config.yaml
normalize_top_k: true
init_std_router: 0.0199
vocab_size: 3453
lr: 0.00678
beta1: 0.95
train_tokens: 655000000
Below are experts of layer 10 (counted from 0) of a mixture-of-experts language model. Rows are named router (the router's row for the expert), gate (a neuron's input weights, with its number), up (a neuron's input weights, with its number) and show model dimensions 0-111. Each number is 500 + 25 x the weight over its row's rms, rounded and kept within 0 to 999. Numbers have three digits each.
Before each expert's rows: "comes after" lists some tokens at least twice as common just before its tokens as in all text. This comes from a sample of Wikipedia text that the model never trained on. Tokens count by the router's weight.

# expert 51
comes after: " |", ".\n\n", " S", " A", "A", " N"
router:536495462465509467504503521509507480519471459530502503539497474547539526478496531505537498496483500463500480510478448520507511495493529511521531532467474504571493472503480518486452512472487495469468555522536525467532485516459485434506467505510497493516477498471487537532553511466527511510485529488527506513518565457488491518500516474477
gate0:488454472493485530487503497504540465502501475496482480537476488527574530498500519554510513468462466528473540524509486519488512492504478515487474514478499541504504489524522454511509499519487511517505497486469483514524475526516520469496547505530492528475486496507465507512498495497502529464500509495513488477530476478509408537468537494492
up0:548519463493563460454514497513470475484481520509494477492495515474469510490501484501450473464501519497492444453487538519524502497527513495512541524532519474480463507514427530490529517476500449505518510521500524470510465473528508494491480491489492476531509470484518491498490521487525483525516476511474503524477486520531510498508520548519
gate1:461472507512536503546543507499539512494523487495471474479521460489473495464492503522477510492478479505507497501541505538479507535490533522477516479468498482498506489484535506539460508507493499455536486472481472506507471526489504534430547493512534473545495488487519446545530489513524498509519537507458486520503505494483541514532465513456
up1:515478556507498512505491498439478481473470469524521480474486511497491487476507508502484479468515450550501457493491514544510491488496516557488523518501522512490498488507492498500482485510483511510522483477486474540485525502485529513522519458496523507510507471518519459520530487500501487499526483485476460492497510481422494501504494480496
gate2:492505478495487479506507497448456484456534571541512507520534505477471487507528528528510483481485474502513491471505484484516482522482516529508513500481474493502469484465518549516488566481528486453496524480483471552546545484477499551519489502515543541482479498511474494520481502554445471489476513474500558479491543517466510519554472489510
up2:506494470494488492468470521468519485491472508504498469524493476474498450506502503470474466487455461472506504518512513523528473504515507550543484492507515526480507516469456519517508525477559504472497494512488548509489549505472500526484511488491525510488526493461513476468504475489531465494510502485474503483495521521483526515533554457470
gate3:509500522515498474559496515563488473505525510524540474494480495528449507497500501482500507526507509508441481484547479494515514488481480523548509522534500521484509505472554502529545484513493506459496489474474520509475498511501519522473470548514527501505506482496517528484487480444527529480487553569514484559513490479484481492503506519500
up3:495465501473457482513492483475522512499477477543520516500458497497503502509502504519496516514510468437496466499530499522526504502501548488529524513452435487538517477473480514527493483479480450524512569545483507500511463438497521472435495455498508517531497533507506488523529464544510460418491505522491511451505537507457493489460532520483
gate4:504479497529519514543552496464507532517492468538504466553489498508523513515491510505506492523568510493499487480464508505509519507537515502495486518497524467519493506441530491508477509465475467526528510513465484535489499507463536500478512486559494498482460482504520491473511497468511449505496544523497489464524438516498491518447493480506
up4:497523479496507497502446481508526503513520501528462514522505508484487503486534524532518516474531480493493498534523487542509548499470511509490500480520509513521493480464502541469496536504470537526497467520509533537525479499465490513469478521462499496506509512510524485494477500523531481480470482519486501443454495490504523465457492500464
gate5:514464492501506525502497524546453489512467490481483507480503501496524572497482497537488483495518471511480508516489526479511510449493525542494454502478510506520502476517440520475503478519508495501452527491542508472472521465534497488512507500522493487543486527518485508516501510491491526527496496487505509486438484483537514508481520512508
up5:521547511538488509491476465486475503529494441536492498559464539503522507533501507504496500517528477492496495528460487491486527473460487502519514492503519497517536504463483493484511485501526447557521531496463466441531488489485513481482524490512491512561505486441468482510497556510510499482485517504491522520468465486547476525512490458529
gate6:522504496474484439465503491514499506518491471501509532535529496499496507532529477505501513466535491447484499491463477511454456508477502529450454496483525500497474513506523523481525493488532509530483527506537520490503452452529512536515472474517479519538495508500529481529456543510532540518506535496511502506514492541564520503519502507481
up6:538512526486516486510447505457486527518524478489521493538493525467518524501492513518479477541555452506468525498479495503498506520492515522467467489456521535553504491505507507477526513492487475508468514511519471543500521535482488498484484480471507568475503494544500542524492482487489518534460516476498516529541479563538509496491517510535
gate7:529485532466499490514515500489477514484540493515449469529504468543529534496475477499505465510492498520525511520479509524484525512491551463491471480512461537478533498514481505543478512492482491478522502518469523464543513521490507491528533507498549546486502522489529503517491505521517495533496499493469515571479510493473452497530489513467
up7:478529482494464499500511489523502487536485494480513522486534528448486440514535459522510527505496485485441517510515549513542505493514445530491516503477536459489478516504494470470471481471505541487437531523514482532426523464517484515473452527517493502498501483486448496448506539518514465496511476484507532461521517508522531520511520466501
gate8:497461519523457508487522497578484447495555521471535481504537493506534518479501481538531525507493500500504504498521508493469488496538484504487528469480482522549517508494479513519501471529559528469528474547522434484517498513500514489530485485511496487513485512483465496534513501512497517480496533516508516484496468459483480514459549494491
up8:517478481494525513508503537498511475503447468504546492467505509464535510499515481560493495519501462530494507502445516552461508506527506473510487481472474494506474518506471499490482516520479556577503453502478511494494563519474487475535477504526484545508480487523470503501506472526512482477486537503484480462509521500485523552476523502510
gate9:537486508478496470522498500474545482558490466477445528519490495471499502492539474484523512450461518533508486499507471504484486536494513551493503554484452522490507499500467501485521526511514481470455541513500525482482512504519488485511471516496515457523455537471544503463503489526487462497482495538490483495480506543490488524502525495503
up9:530494523485512523502509469504534499501500540518486515510493486491475490493509487509538506461476490449481485455506497465517507495533486461513504488521488487508499488485466492474518517481503504472557496496526520526537498529490519472536494487530482476534537506517499486502469492486513507465480525497505472466481540507508490534486446496489
gate10:505521493491515498491524503505474513485493509545537532497465494511515530491520456528524525540546487455518509504507502502503540498461510522529511524479482506542483520527518495481495512491469467437500516517465508518537518464529510501515502506527466478460469528506500442463504453526462524529539490454482455530508488550514505499495496497486
up10:513495508542503507459462458499492532492520470438498483482449536480476509499484507523497473503470479484477501474479462540540521510471499527479496534478473461493527521519498525510497527490503473490498479469493471482491513512544488501528494531502522482515483535518540536547510482452497496526503501466484490479502537520487531507495481518524
gate11:478495495505503486520529539490464495481514542550517481476537499513536528510501562488492510505520481511485479481506503506480543467488523485523481527497465492475513545503477518522464478534467486527518510483499496473556499538488472480446495511511551512476513497542541528575506459473475483467483532520501478500501469466494472502472532461508
up11:507502497547454496509501524468478481495511492530536445515520496534512513501468507512486491481502506514523492507469471469492469500463540488562510550496474490517487520502488535540506507487501486563520491495505559446526521495507471457491499479515499488480513490506508547511535496452507498471497485547477506510492527468473483499512516466497
gate12:523501503522487515462528506519491521532487480523513479511513503569499488498497504523484496494521480502549530581501527499515484476453488481468482523469571470521471510479488521499486471543526471491510518496479477510489474502453500490543524480484492466534470565498496527498502525513458505458528532484500522447496477499505547490532474461480
up12:472484511520517486508469467504487531491511481478442499507491505476511467506481493509488510531467476494496480493564509527496500500529535484494560500515518513499504533533487488499492504466474500568477481511501464474501511529517525495527448477523432490546513499482474484507515516507509508488478529464463497503490522520536475554529457542507
gate13:472463578495500482506509508490549510495574543485502506543459527558480473494490487534514517500489476507532496503466505523497487479511460432509476501486509523478438489483504474462494516495479444510474517519507501497476505514544473474512484473519508464562522477470540528531467497466476519513547480482492489524477491505536477518501482494475
up13:563446559504474499513516479525535484497528468541523490530520543469436499478504490500486514516502504508500499516471476491481461518479476516472470486523510495504508466471484456527495515505479494495513559489488558451449530514512479518451494546503508456502510517552522502495482576507497528492502470491543533496485464522527503534504471528495
gate14:534511459509457483515470482537505487478512493532506499500494532518490508499533475530512502514480492482496493519467543532465485560478519463519502486524470519478505483480529515505526485507510496466476501530475533475527481509532518480496457473516477484521513480484486485516520489535527495513525473541541500505481486481472529542477524525457
up14:530510538445543484485558514527482506474466480467533504495470481449519536489486560494478504477483467536477481492518497542521498457542510519468499463502455507507521491484500498485510524505559506515514515490489475497480507505490523494513494503515467512527462523516523508444497504521512506486476520497494506529454520559485496488503471528495
gate15:519528505500510534466497532523521518517506473514503479538474508516511510465510490478524454512442516502510499512471521522492541529444483525502533509480462496525513491478483485498490509486503466480528489498503527518524515525489515467510492487526486444544512514499521488469488472473539528499510533459490522472529472507527524552459536481493
up15:470495483484534519494488482519500483515554475555493491480483549524457505511529550531495468485515496512489526466483479534478498497494555515513482516482509463492536519485515480485482478460476524524504494516530507496463493513490528463460474467489547497475558482505473512537527506437474504481519478523492457509507505514496537511516456469528
gate16:516545487449512488451472468497514503468452509502481552530478523460529453496481515473512473523514519484500528487488520519511509480530460486483516533556490513505490466500525511509499506503479515529506475466495496508524475489479512504528455509482543484510476480457535549525494487496505515497515503528522526505508540510474497505513475525538
up16:506497540519501522493451476528481544461494531518503526489501468506506445530463557511501479467493493513524496509535524525491447489525498498517535477499492523524565546502486558482484502527497512504470504473517533480522481485517519464489514525537482530485513493526497533496511491490492460469527474480483515516512510529468497531530473509497
gate17:506480502467522470491475497487488534484528475556491492556496523468482525516513539517548533525488537516455492493473495512502480538489530457500493509509510499497522474516467501464530511477476517562451482492483522481517493520529446518548471506505470495522506464524489496523460472529491486521492454505559488524521486499527472495471480493536
up17:516489513509501470533479498443455483563518483530472479550510507483474526486520505491503525507520538499451485484503478532499528497508514444507449545461490502511516552515492502457498519500472500529495487481459530455514490494509516489541517480531485532521464467531492532544437492515501507512476514514510449509506484524553490460498494501504
gate18:521523515523525521493523522506480538514506497531517490453522555474498518489489555478505467487550531477511441467501470492516504495459514568478510495505523540468517485488522489504525479493494534530487527487494485524495514449466500518514510530501476471493509506485480537511516516454524503509499516504452498508515455490520492479550476455503
up18:528525491502521490480500501510509507529485476441523525514493491536487470465480482502510491483502501528502507503493475490518513534487462517428571508443524512514550533523477520495505518475515523478510454506501507508523505448496463485524486530524458511558529504472492519511510521504482529520524516492489497486503507519530468496547479519484
gate19:523488486467487514483517515506520503502487518499503463463502508511523479506542479485514487511518525518432493487499497509485484502511496467532463511496528526493515491456514495432497481562504528496477514519515497495498475455452579482515464501504470490535488507474480510523489446446522544480505523453508513522530528482512546489494484494541
up19:568499452492510521498553494523514540464465507481535491479465483519522543520502512479526464478468518506477480480441501443516510542527511500485510512484465507484494480453521486475459473487501501497499545495529486497511519499541480491483515520532469482464458485472476501459483466477471493510518471493496521511508505470496526491512525479501
gate20:497502535497510498510480501484516508510516498489491475517483488496504492515483523500476446544500533524490481491510511473434487503530496514558537541454447465491466516486509508503509502475508463540484520509479500501451442465463523485499484480513526473537499488488496464470492495523474496534481493479527501490496509471533492512536510507479
up20:478526537515480523525519529486468491504513521506513521475529522437484466491491477433495480510503495526521523498496542483507507506503486539517501480465490477489502506504500513487513461484443501437499501527507501529459488471535476491516501476461482487506506502485480462500531514487504543503453512505505537546452534518455540440589465500536
gate21:477504522473541477496522509485492514499526494504510506525481476545536508539543525502531501500494467525553522516512518493506470492489490499443474525492498517530498491483539531473508509504526503495503494518517505516504483478486495473559509482517485501524475465511488492519536515505505513506463524490505486506515516501512472541538541487493
up21:529500470512528530502493512506518553508537509489485522486539511469507493521521498502515496481561492518523485534432426535521494470493493479500462528497539459504502517515511541499483475467500519520490476526486477522471489526527542420540503501508486551499535505495507489526507448528459482491455504524495524502533483482531503472513498510516
gate22:490460485512486477508524495521477515532499526483528515521501497479492523512497521536491494486452491482513450488486527490492527520484524525467467530489467504520451485523494488506507519476509459472487478496528445550535495504435518511500514483497491491457492544497474477544508515486533494481517500491553509432531518492525509495472503495500
up22:466464516506475503528491476478464501499478524455514476557553497531504509517503529489535545489476508525505488529505512518467524500487489494509469490510476483527456471494468461518491539472532473479482436539465496533551490495493498484515518529498522518470498517556473522469530518496472518503471482486513510471469486465493516478508510467465
gate23:486503494503451480499473468545507509467463529517533533520483502525472507471498512506516478552521497466477549518504471512480516484467503552527474543512471489497488498486449497530494494450530521512491448494491494534544511489557432505533498497522456479457550462508514526499547475505520472504465525495490483469536499505533501482460509500533
up23:476534464492497514510536495483517495508526482476485514487510452469460499490490473541457517435525522500520470504438517527480495514496511482513472466502489517505512503521552463457473441481492477510495487535506510472531525468515510515487531523522524490497523522493500478525481484513495451528499495500464505494489508487473505493515503525533
gate24:511477501472486458455479506515532466527534532524515499520485496522537451529508512480508534452495518492485484469519514514535503515511508531484508462489524496538517476465475511499482497475471568543465499516495460514516462516511507488492497503513509517543504518432493491528499529531491461494548514486521487484472501472542532506491489503472
up24:458467498517470516555481545472483511487477507513504521478509532460517565503437509553508452496506467492502509514512512499508501467514525504503515517537552502503504529511503480461464464516477478511473499494530540494518512525486517455471532494506488495447496475568472490524438506476524495486479487502510493495497471439480497520468519473510
gate25:495530480501536512472471491501476513522469482501481498471518477509497535531528505477471537510478517450496479536512504540496533510504488471511459462493507534538500520489475473518453477478491488528495505539521484500511490517503503479507564524490492520503485575505474495502525474480496459503500516505472495505481505504533493509522462516511
up25:482512509509511520488505488476481527521478480496495513478520510490463442473506508504476527496503534508533540523524472506498528497470471524540481459497513493491488480441524476493495503458469501515535525530514471523527494457484435513482503510520504537514489538489469535530528510505485446504471469504486469482520554477509517476504488476495
gate26:500535522492484483499534494508471533502478465474473498539470495544500475518556446501536474416511502436518514490445475496484512495515489485505504502501464490557505492530483455505510501487503507524478485567559507490532526481475479490546469495516446522497473518554512513499505479490509533526524526463491527465476506502499495540505494482485
up26:535506481497536488473501471515490485555498517500469505483488499489484502494497484511527461498485487485517444469499465507496471499531516507529478501535477523511530486550544453505487528481491519485502508501534520497476551484537513494567503489545449482491509498539544507489508487523507464527466501494475518514521482489488515522510519530496
gate27:492497492544502502493515479484564489557484485445507502528460476503504516486503527469488486510492496511506504449485466485500469459513511485498529520477508485494532524495546460496511472476499487478525482488530527485499462482527512479487507530513497517508506486528492532480507489489477512489513476510471531491524507497497478512500509487497
up27:535479470477434463437526507518529501522483471506475510502493447504500486480499490502470459509496488475477499488506499512472475461502505516516509486493461499487537460527560515437536489505509477498524456495530491479535470480511477498501469530480538528501536489506506521458498505529513526491493525525496520488545493488513515516504506531488
gate28:525527540526493505515474501522505477515459477459495503485549500497514490487486474536517479508511518443510461506522476515526477504491503531476504503469481503507515453535498473514498479499525498535473494491499481483561491518492475515493528447530561514455481481516471510480522533532562528526486542501504491525485479496525487465475484518468
up28:495507477528502472473501475481569477502488511524458466514513476549520524515515513491493510521494480492512510461474524479492491503470507468506465479520513471505513466493528504450567510489443502485478533524491473533459544442446537481522478480543492491522494490500487527521496521486506523485474481518500508508502514545494528457536502490506
gate29:496522555463540446526520472517472510475446491473524558504498524469535477498472493523449473454462510498512512568507500518496496503527551462456504502504509507480541522494493462506469499528491529482476491500494489478492502537508445529473481509469541491481507508439466514518473491507458509538485532460465518479519483495485478504484507445479
up29:483445483536487489504495498474514537459507500483481486497465491511483526489517517525531495548503480477481549437507480497476544524474484528499503492493494489461482490479482539515508487489504495521502482512468513533467585461509473536509510492539460500526504512545476521476543495512520484530467456497525506485477547495503573516478489544545
gate30:478513474527483519510498552488471505528523459485475487529534484506527523480510525507567476477513511459527497482516503522495498487513530484515513526501493489512489533494496499523479469490487495484482486506529485457527497483485485514499501449512473529513528460542521480500493503479530502496534465490512509493485516455484501518519511463495
up30:526494506478512485484520480525517473483472468509476503461482541504488515492507471519494512555537484491482526506493528489476521494505520521479508491492532519509512459499517493502514537489525513502535474475491497509537489525491537469501514528536485538534514545462523460503496501511498519503467516495481483511506471539481458454481520502492
gate31:471520443515512490517501505511486523532450472471521474462513491507486510516477473509487489516531492507565509526513553445490483516491486489482508483450518470541557458495536527502499520508483494456505496510503533481503472500510551521508495550514519486533521475496520526547518492529518510490456499519530512500491481539513479516542519507476
up31:466525516486520546487518525509463528490469475476531493481477528505525514481500442485509468464498485510536496498505498484459493537503460524461500481525502482526548524492453496499512516488517458499524464473516528536489506475495503485494532510498535503580494484522531547538463486486532536514448457507509474514475482530522475519516489510518
gate32:525511459511507482500536476482520515532475491529515531486551556552506477499497509491556485521500522453494498548518501492499513490548531468493478501474507521526506516482529430495462488478480475457468480472516507503522493451490515520482499506475500518512490499532490487529521543468502518522474485494516542513506523550496499516514508480432
up32:506507506482518482462525539508520487474471498498510462484460491483505505477491469477519500487496506488464425466505518492485515503509495482509493538519499483456537446499542499528538496511518547516466547480510516502475509488502517520523484525532478475460528469493482524493502527529494484447505496509514508491489516460479491472472528483518
gate33:510480533459530492471511491476457497466476464536467510514493458503508464453513502503513500506511455453496488490479509501508509500491521525474512491488503484533463484509520498514471512515538461508489507546497536531507487469451549473486496494464476532509526518469453527489531537460499529492499491495469487481495534475491466501526504506502
up33:510522477497481454513504460451528514487525501500522462536489488483526503456492461498457533491507495478497489520527517482521543504499469506473498458503502497478480508496518540538478504535544449492507483521515515503477527475501516525504464489486499507501506520496552481518517510477546495504485497511498498505526528517452489477493478524491
gate34:517479474524510467479489488480486494529524451500484511465473522528487512487515515534537463481520526497533557505526505513514492516529506500492527522496470504518491501509451555493507516521456518476488525429503511498495485497494499474453492431487509473481506494467505498506475470478501504473505491475530549482456490503532500505520489486490
up34:483506492490518467499501507532503507511524469513507517525505473510463539543457502523520525510523512509515537506563490493505483503513533497499513512467505509513480455522515495455489485509499499492525487484467505519481503508469544529530514526502484429493541442487514514522508511466573508500493458517487459510511486503538538494517472465541
gate35:503541499492537506546501511510509500539499545498465533506514495551531536482501489510464479525506514531499493477457487474434522487520478491545554524476517517484487514543475516473479486506517476498489489514527498477523480481518525486507524509470509509496477494514523503492516448486482527515518522497499492541526503526481507505505438499475
up35:503498502508482486478512534550505497466495494520461466510496508512440523499482464512487520518497499481477528495520534513533483544448451506470505488513451483535462539499495487470522505491532480502532538505445472506465477483437512501544474503494514519527506532449493518508487494488554513497523449523500521516505491559496513462513478510481
gate36:485490505511468466503526513488548458483535501510496487547508500493498530478509485482506507496455554503491499473500513496493508538501493453505499535531488515507463534509515486504517517496517467511541440469522511493503511533486447482491512578507502524523526493499493498475526462517458467509527528478507505477500491503528518477481509521501
up36:483497506544488502478501496503532473500530477467504480554479497514490499490478500507462492486469538467489457471506495544452503524482503507516516490529479540531486504506520538513497487521508506476528496482485497520502522516456431479490498540476500501482513491491471505498513538468452504487518535515546511524479492567529512492532482480483
gate37:515524519535493529465486493525537516498509476458454501506487494472520515490543504431525505524492538472559509464493478500502488467477513529533501509495500514522489463501524488501511497469447501468484496535534465481498506530483489489522509498528494469499500520524508512503487506520438521504560523488528474508486509486500489437485510470508
up37:466488486526461489490497460494559504486535492497503534506505489474469499487441509490470443480543531486518500516486498528522483524504533491504466483559451541542516439466531501476510501518508528518461496486528507538464482454529523491511521481480476470520505500502491502497531470483536519510477489503475500491547527484510529479517478493495
gate38:493500496545480484502537482480515457491472473471494502530523506493491496487501487514479505503508500441500512500470528489500550492518487511496532503513510512503520512483445502525455502485504446473503489493504519513518528457503485538479482462500538524482489522477557494525502481492540558496499502480505481500490504514524476510569466520433
up38:543510505458509471538508437459561468495533483532517501533464490549551499524535500518499491480478526525484522521461482538521474506504514488487499466465513513496470486539519499497479444536506513489521524508495494478555494486511527475503551487488482521518546480517495487540475464532464468531494503484431483459482487467518538500453497482538
gate39:509477546513508498517515435507498512472502498451520529492509498488499493520489536489517523507490505527492541484504464539534514514500451503515532468544538502487458485463510493497458433474509497485473472524484509504451551540496515472524504468516468477506524468477452502529512519516489550519529478482511487517538520555550482463501478502517
up39:495476493454553522519451563484484457543513512524487481532484468495508495491459477524475485524476534457482532520467552502473466475526521447531526509487506485502442500536522500510522485513551492515545503495520524548470519484467474511474511526486507475478525502498515545486450470490486525515474480502512488511496496505428501486461499506558
gate40:510503506519484436512480536499497509487502492503472469524463523497518517518506555527487508505523526522508502478495522518500465515505477502522483517483487502498447487529500572530479502521490510440522495475523508509496502532529469460489493500509501510478471521478484516510484457508482478497500485479502516506524444459467476478530462547484
up40:487493487502506516486475491526516485506465517492463533474528516504507508546504517512518537509478496531537454512493507497534526482474513536545520477524508504515516503484509483494515504497495463467482509501481478512554497520435538487444475492483501529487481519501456544537557476535523456472467475506473479454513535465459482520497486495530
gate41:458509460483504522525500517499507494520496482492489427493512499485489499517472498511493491474463480510476490482446466448545501516482552480523522557487496471476494506486500546517511483512473534483487496539526538488496504557511483531508509501434507542519494479529490494548475480494523547492495487491498468447485514444488496488503499520516
up41:514489501492507460454473519473475479515485513483463528501517480486523459454504500494531555501400524467535538449478540456507506526481465488481484521535507521476510510490482518529504490499496525486497530504455495495492565505512469508510470468479503528513512493496505521544515463469470488542503512507512503475457465464541493531484501521500
gate42:511500503511504472494499471493487530513489491510500482519489527511461522475483529532502500512534471480514478491546524508437484511502524543497512490511524522516526497537503468454509477511474531430491492448525530546499488488484465480506494507489497495545457498522442482504512508483536492526520497462510527490525513507443514522483443523512
up42:485509510521501486522473538468497470491507509505517516509507488486510527480512507472491529515475485477493490490496492523462496440490511519485556505469538479519479444527518510504439494485504502531500518549514503534463533498535506468495462542480502525471513526572534502510490498549494477511465481502459483484508468501521486499516574521494
gate43:469538489472532483561487541526500453488557529491549500471501506499509570491489479472506485519485483551500517493528481471517501508534493508482489497473523458515498506487495506494509508539471493465493481528520529468483528529472494467506494514514488482518473493539456538528501530495474452529488500500482523543492507523515556498521496490517
up43:542456515485460525444525472458497524502456509474494522514518520490477479528499495484496502522495518510531507490472485526507531496469490544532546514495498518487537503456524528517528495465534476557499547479537489521475509494500480493540488532497472496529495512461520501514512491481471485447489527488507469504509507495482420492522516529511
gate44:505506493534506482440515487505509481483532525462505507480496475494458513494479518446484506480505480509525513498480511492499499527490449474528530482485470507500458513474521499473543507491474500505493533542474509546498554527493533447521453505533477521512514465513495518503482486514507483469480478465520505485513472541463487482509462511483
up44:458529553479507515531526487487525496496474508535530464478528529476464514526494479465516464547537513519518491514490518502482481481515521514530487439466515461495510436509517492456489492517477515477527469491482474498505460526470532482506530488485492454501500539521513489496451489507464526520483534522516473528475510482525470510500464494528
gate45:505518502647480480442502509503483524496515490475514504485474505533475493489500500490474476487503498514516495509497452501512490525479494480496488506511511491510499527474488553505501522493506526519524453470526509520480512486448457520463494538470542501540482489481495496472497469462507473483485521528510488530515501543470436507492479494463
up45:505495496420497510534492488504513513549475502486489471522506505488532513483487511500542501515509517481502532514489544499511504494524503502522533472483491483489495485539479500499496457484482464477452515548465479476543505511558552474533479478503495529488525477527504488504477520513493571555518497477496513491493530443534561501501511487522
gate46:497486501499462491513549518483503508491495488481519523485508524510519489454451511495492524513523485508478518499459543463499509485468479523521544495518495511544505491471507497494506481488491510505485517515475517498459549490535500502524518491507481493488543518540499513473508517451499485497495474452509482481506562484481519474517510440498
up46:525496502519525524534516495527487507534513477467533510511460460504498523490488493483470523536468528491509500511521511532547537488480528515465524516497476489481483459560478527487477511511532470520465465485481540469506498484553485504509483535478513469538493488508461473515497500520553487518471488501524493529492526531473513472516505490508
gate47:468483493493530475475505477467446474495489509487538487466511474501495520460529545499534526522495501496519484548470524477512519524494505483472480493490493473527516463480482543494447503520510472527503483511511492530578525497507501467497516505513470445513484508461472470473518509490477484534500552539493496475491510492535486447574510459502
up47:539496492489460481471484485493441501453511498517472520511546508555500495447497531480488469531492488530496488511493460482481545485459527500471510521520497459477515458521491497493474508505523476483496539483495520448508515498483472480511484556469498530508442560465497444496485529532493524519464497501488484507494536472523473464537507539502
gate48:542496488535524479487555511531521450487491543491495545491555506481493506492493529487492484498459488488498461487494508525509475474485491483532490487534541532482493502511502502472518500511448518477527497523475505542503537495487487496459467556465508569516512467468496508522497573495495555501467511507503478498539498463500483532490455518516
up48:556497521519508495497476506520518494491506473526472481524496492517477507484534482495489473529542450476494510525477522490490501440474527489479436510552496476522509470500490501480508517492479528474472536489528510481508510469505510465499460497530454501524499533481496504526529504569550501457489485480518523496547479520514462525445467532493
gate49:512502514471478470492427490531519485523485539470499524531481517448529504501523458506500501481493515469520508516467516494472482519467506517487491520497472541470518532506479496531465483522505496522458514545527521476509516489492496506491466469497523570491522493458535498511511535501460491508506510492482540503512472488508529488514540483488
up49:505485523501459543490443502485504498527518504463443465523491509473497477500501508543498523465505471488503497502484548505499483500462494495487496494563488535488510536490510487486483466458524471514512504515528477501522517491521478514485506420506491532492495514548493510487522527486502474540516491447499471497460482545513502509490544477483
gate50:521499485449495487508489493486481529530546490469470519493488503525474455509514492454497527450495535466520474461529501521511483510510494496466492455478496508529526487515491536458532491507514494478508476536456523471489460518483508494568482495525468508517502495477506484506509562485487501480532527482498490514551543534477571457505503577449
up50:508502478490476497507530482513507420518508505507491479508470543467472508456524529504491506513503494505503543516520459496541523492501509493500506525561449461481447514496479490484501504522513453472533511531507515493533488490492474497516493490494509511483499462516523517506474498500531494496505493479505505488490503471565503526450496571507
gate51:522497493524487464449517479531524483514501490485519512549510485512459517448518528499479482501526475483512486528475490483528511500552492517531546478529514540497546500487481510547501488498471490502480479495425480520486527476532513517546500524531489527515485511520502492477510531504492508492548459500464484499507488517498504504490478503522
up51:487480498471540495542475506553500487498476478541506490482470470505506476511501504485480528498486502472482484475510492516507501479472501521488471532475524475512508496486470482486495518492513508481500521488537467484500472486493500497488485490487457460461498513505444514478498525444494485493494486504523522524448527511500540510534536485452
gate52:503479472524493521472495472510533463533494533471503462524515508513517516542446510534504520500502485516486493501497497494569476503522494484496500517472477514496501489479529490509540510518506499501464497483549525502539491457432531471493492461553471490492475477522489546528521504473476494525459505475532511426461513491506516581466503448509
up52:503492501496502512545473506466490529507471533527471520534507502503502477475522503513501469500523500517510531520527478538486475525556481529481532524515584502474456526494520494480512454455468510514550492493499457506474495491470465538516526460486486513510436514495518527524524522495456496481487509522486499487439483521521514467458465518506
gate53:468486505514530555488510539494522517495511489516538535497483481509504498512472531505510523507487545492524561503483505538490486501515553512481477493480514523486479498496497492480485512497499474524536491496493515532484507542478491482503501481525450463550493482540525497487468512472476469475501492474505475461489499477499475488556488472487
up53:467487470540525484483513505494523464533529505505478493474455504536501484491512527486515484479489539471492502479473485504514524480501502475485508510508494502475499544495527507534537476502530473513516490459521467491475483480548466526487496443555469500515495521497532538503490531471520488498489486489497467478479483482537520543479501508570
gate54:548524532486493484509489471466497536505511464500512515482520500524532465488459536543544536497497518515483532465481442490527488516516511504516499462508499472489481480484475513487479537505477507487516517497508570496507498540480522493520498496490511467500484513424509487483507507469453535519498506549488502541514467506519519463476513484490
up54:501461513476459495427493512505542520489484498505479559535506519519539471490495530477482499488459483488480479452496514491523507472510495417517526507538474478506448477505501524494488477482498505578520475494551512490498490533495508483524504483510464500508503501491474458492484474453522501509492513493465505470529486484497535474510521533543
gate55:501479529509481487492503521497476484490479482498465498439518452487516511512484497471518528535544505477500531506504489494532509469479475504482550495469546502473528546501540512533492464448502493528486508461518486497514562540488460458478481517518459494527433495499492514544444521509580454524496450505489505491503528496468517492502507537504
up55:516482464484517528474491515478494506506505523522467466498529455501505498541459468505493524513519489494520519518503487476554501498517524502510524507498512482457491497491491451480523493438509496469516494549527493484520460498525507524496546528492497534491483561471513539500503472504549460516561496490466466478493474516536511530465494509515
gate56:509522521529467472476520516471434508489496469544539471494531518537541482494484509488469478500503516498526483522479466481511503498505572512507510478462472467516490548503511500495463510475478495507482497515496507496513523486522449454517467508501512499521480513532461536482503469499503542497497558454473467489494506494479486542534524486476
up56:485507484489514558543477496528506522472528488510538509478503509478512531515505530510462514499513471520512520494492532513447543500444496473499473524522526540475491503473509482498495474514493483519537510500500497437495493524533493504476574492484485512508509505422535500524512485506548459480474504508473522496512485484489518502524510453512
gate57:489510525495505493473518482489500516501519475502492541484473511482542519453511523503482532506473451476478494518529497514496535503468500532500499503487519535471498504468512469517555495513533501507502540473512515553520495527509458467532454535521504509519549485472465520520499490503522463460527520471551405447492476500503473519505508474467
up57:479516467445542518496506455500510491478531442532503525494531520460541479489520486524487500524505503512498474483501520492488519488517482528494465493508535489506505462486568437496502534514493515495513511500520458500513520475547466481525522504512519485493523518486506498483528493472504503475491514501521478481496491500513493499501474515496
gate58:475530516520481521510553517534512512514511487488522500491503487516521560503516479526489505502521485497513509495496489464492503521535521482512489483503481534524481544457497504515538449480484472514463504473482480477533506528462538499477494491475520448547510535541496493511572524548484495508446519484464496459479517487469521526494514477484
up58:498547538518515494493535545519507499507515526512498518443489485503495507526490485518553511498514499499504472484474477502493481514554499471444470471487439509471466494508532509475544482479465483480454462511525472459484511524513514546517497516480490463496514491567511481488539536536483503527507482520493507513535482460474548520489540504498
gate59:474499467504505503519516500527489489469512524516457479481533535474536546508511479536513504493497514492489512476497507487481526520528519498484451488468457495518500492476494520514471507510458503435468539479533525474544498489467527474501523496504500483479500490496478494533522534496511531491486509519485446513526505449468487488528531450546
up59:530547508474502494524527518527486506505516502461473514509466524494503512507510475486527479508546486441489487579481522501525511523530482518475488538495474516529510488501469504486498488511436466457537493525471476544483495507527538502501488532503500500500495506552485525479474526513491471470480465510492523510448514500497529518493484514523
gate60:524524511504560491523545454501465511486515443480519504515500531486500518478496493458501495532527485491500517513526477500488497485533470464507483516452510489550487510497518481481491505478513468514482548481494473489489485490497500508482499537513467480506485534485508505503522485470526507502514527513529454514442509508494483475525525480507
up60:535512523513472512527504478514525476488522496448500517505490516513473486536472490472524475515497493529474521496490489479498501551515509532529485511555496504454495525463463492520525506541465504474538475509475509515484485518500479505497517507515543472492504503547518502503450518473482508530525530440514504500516489470525490525519497476494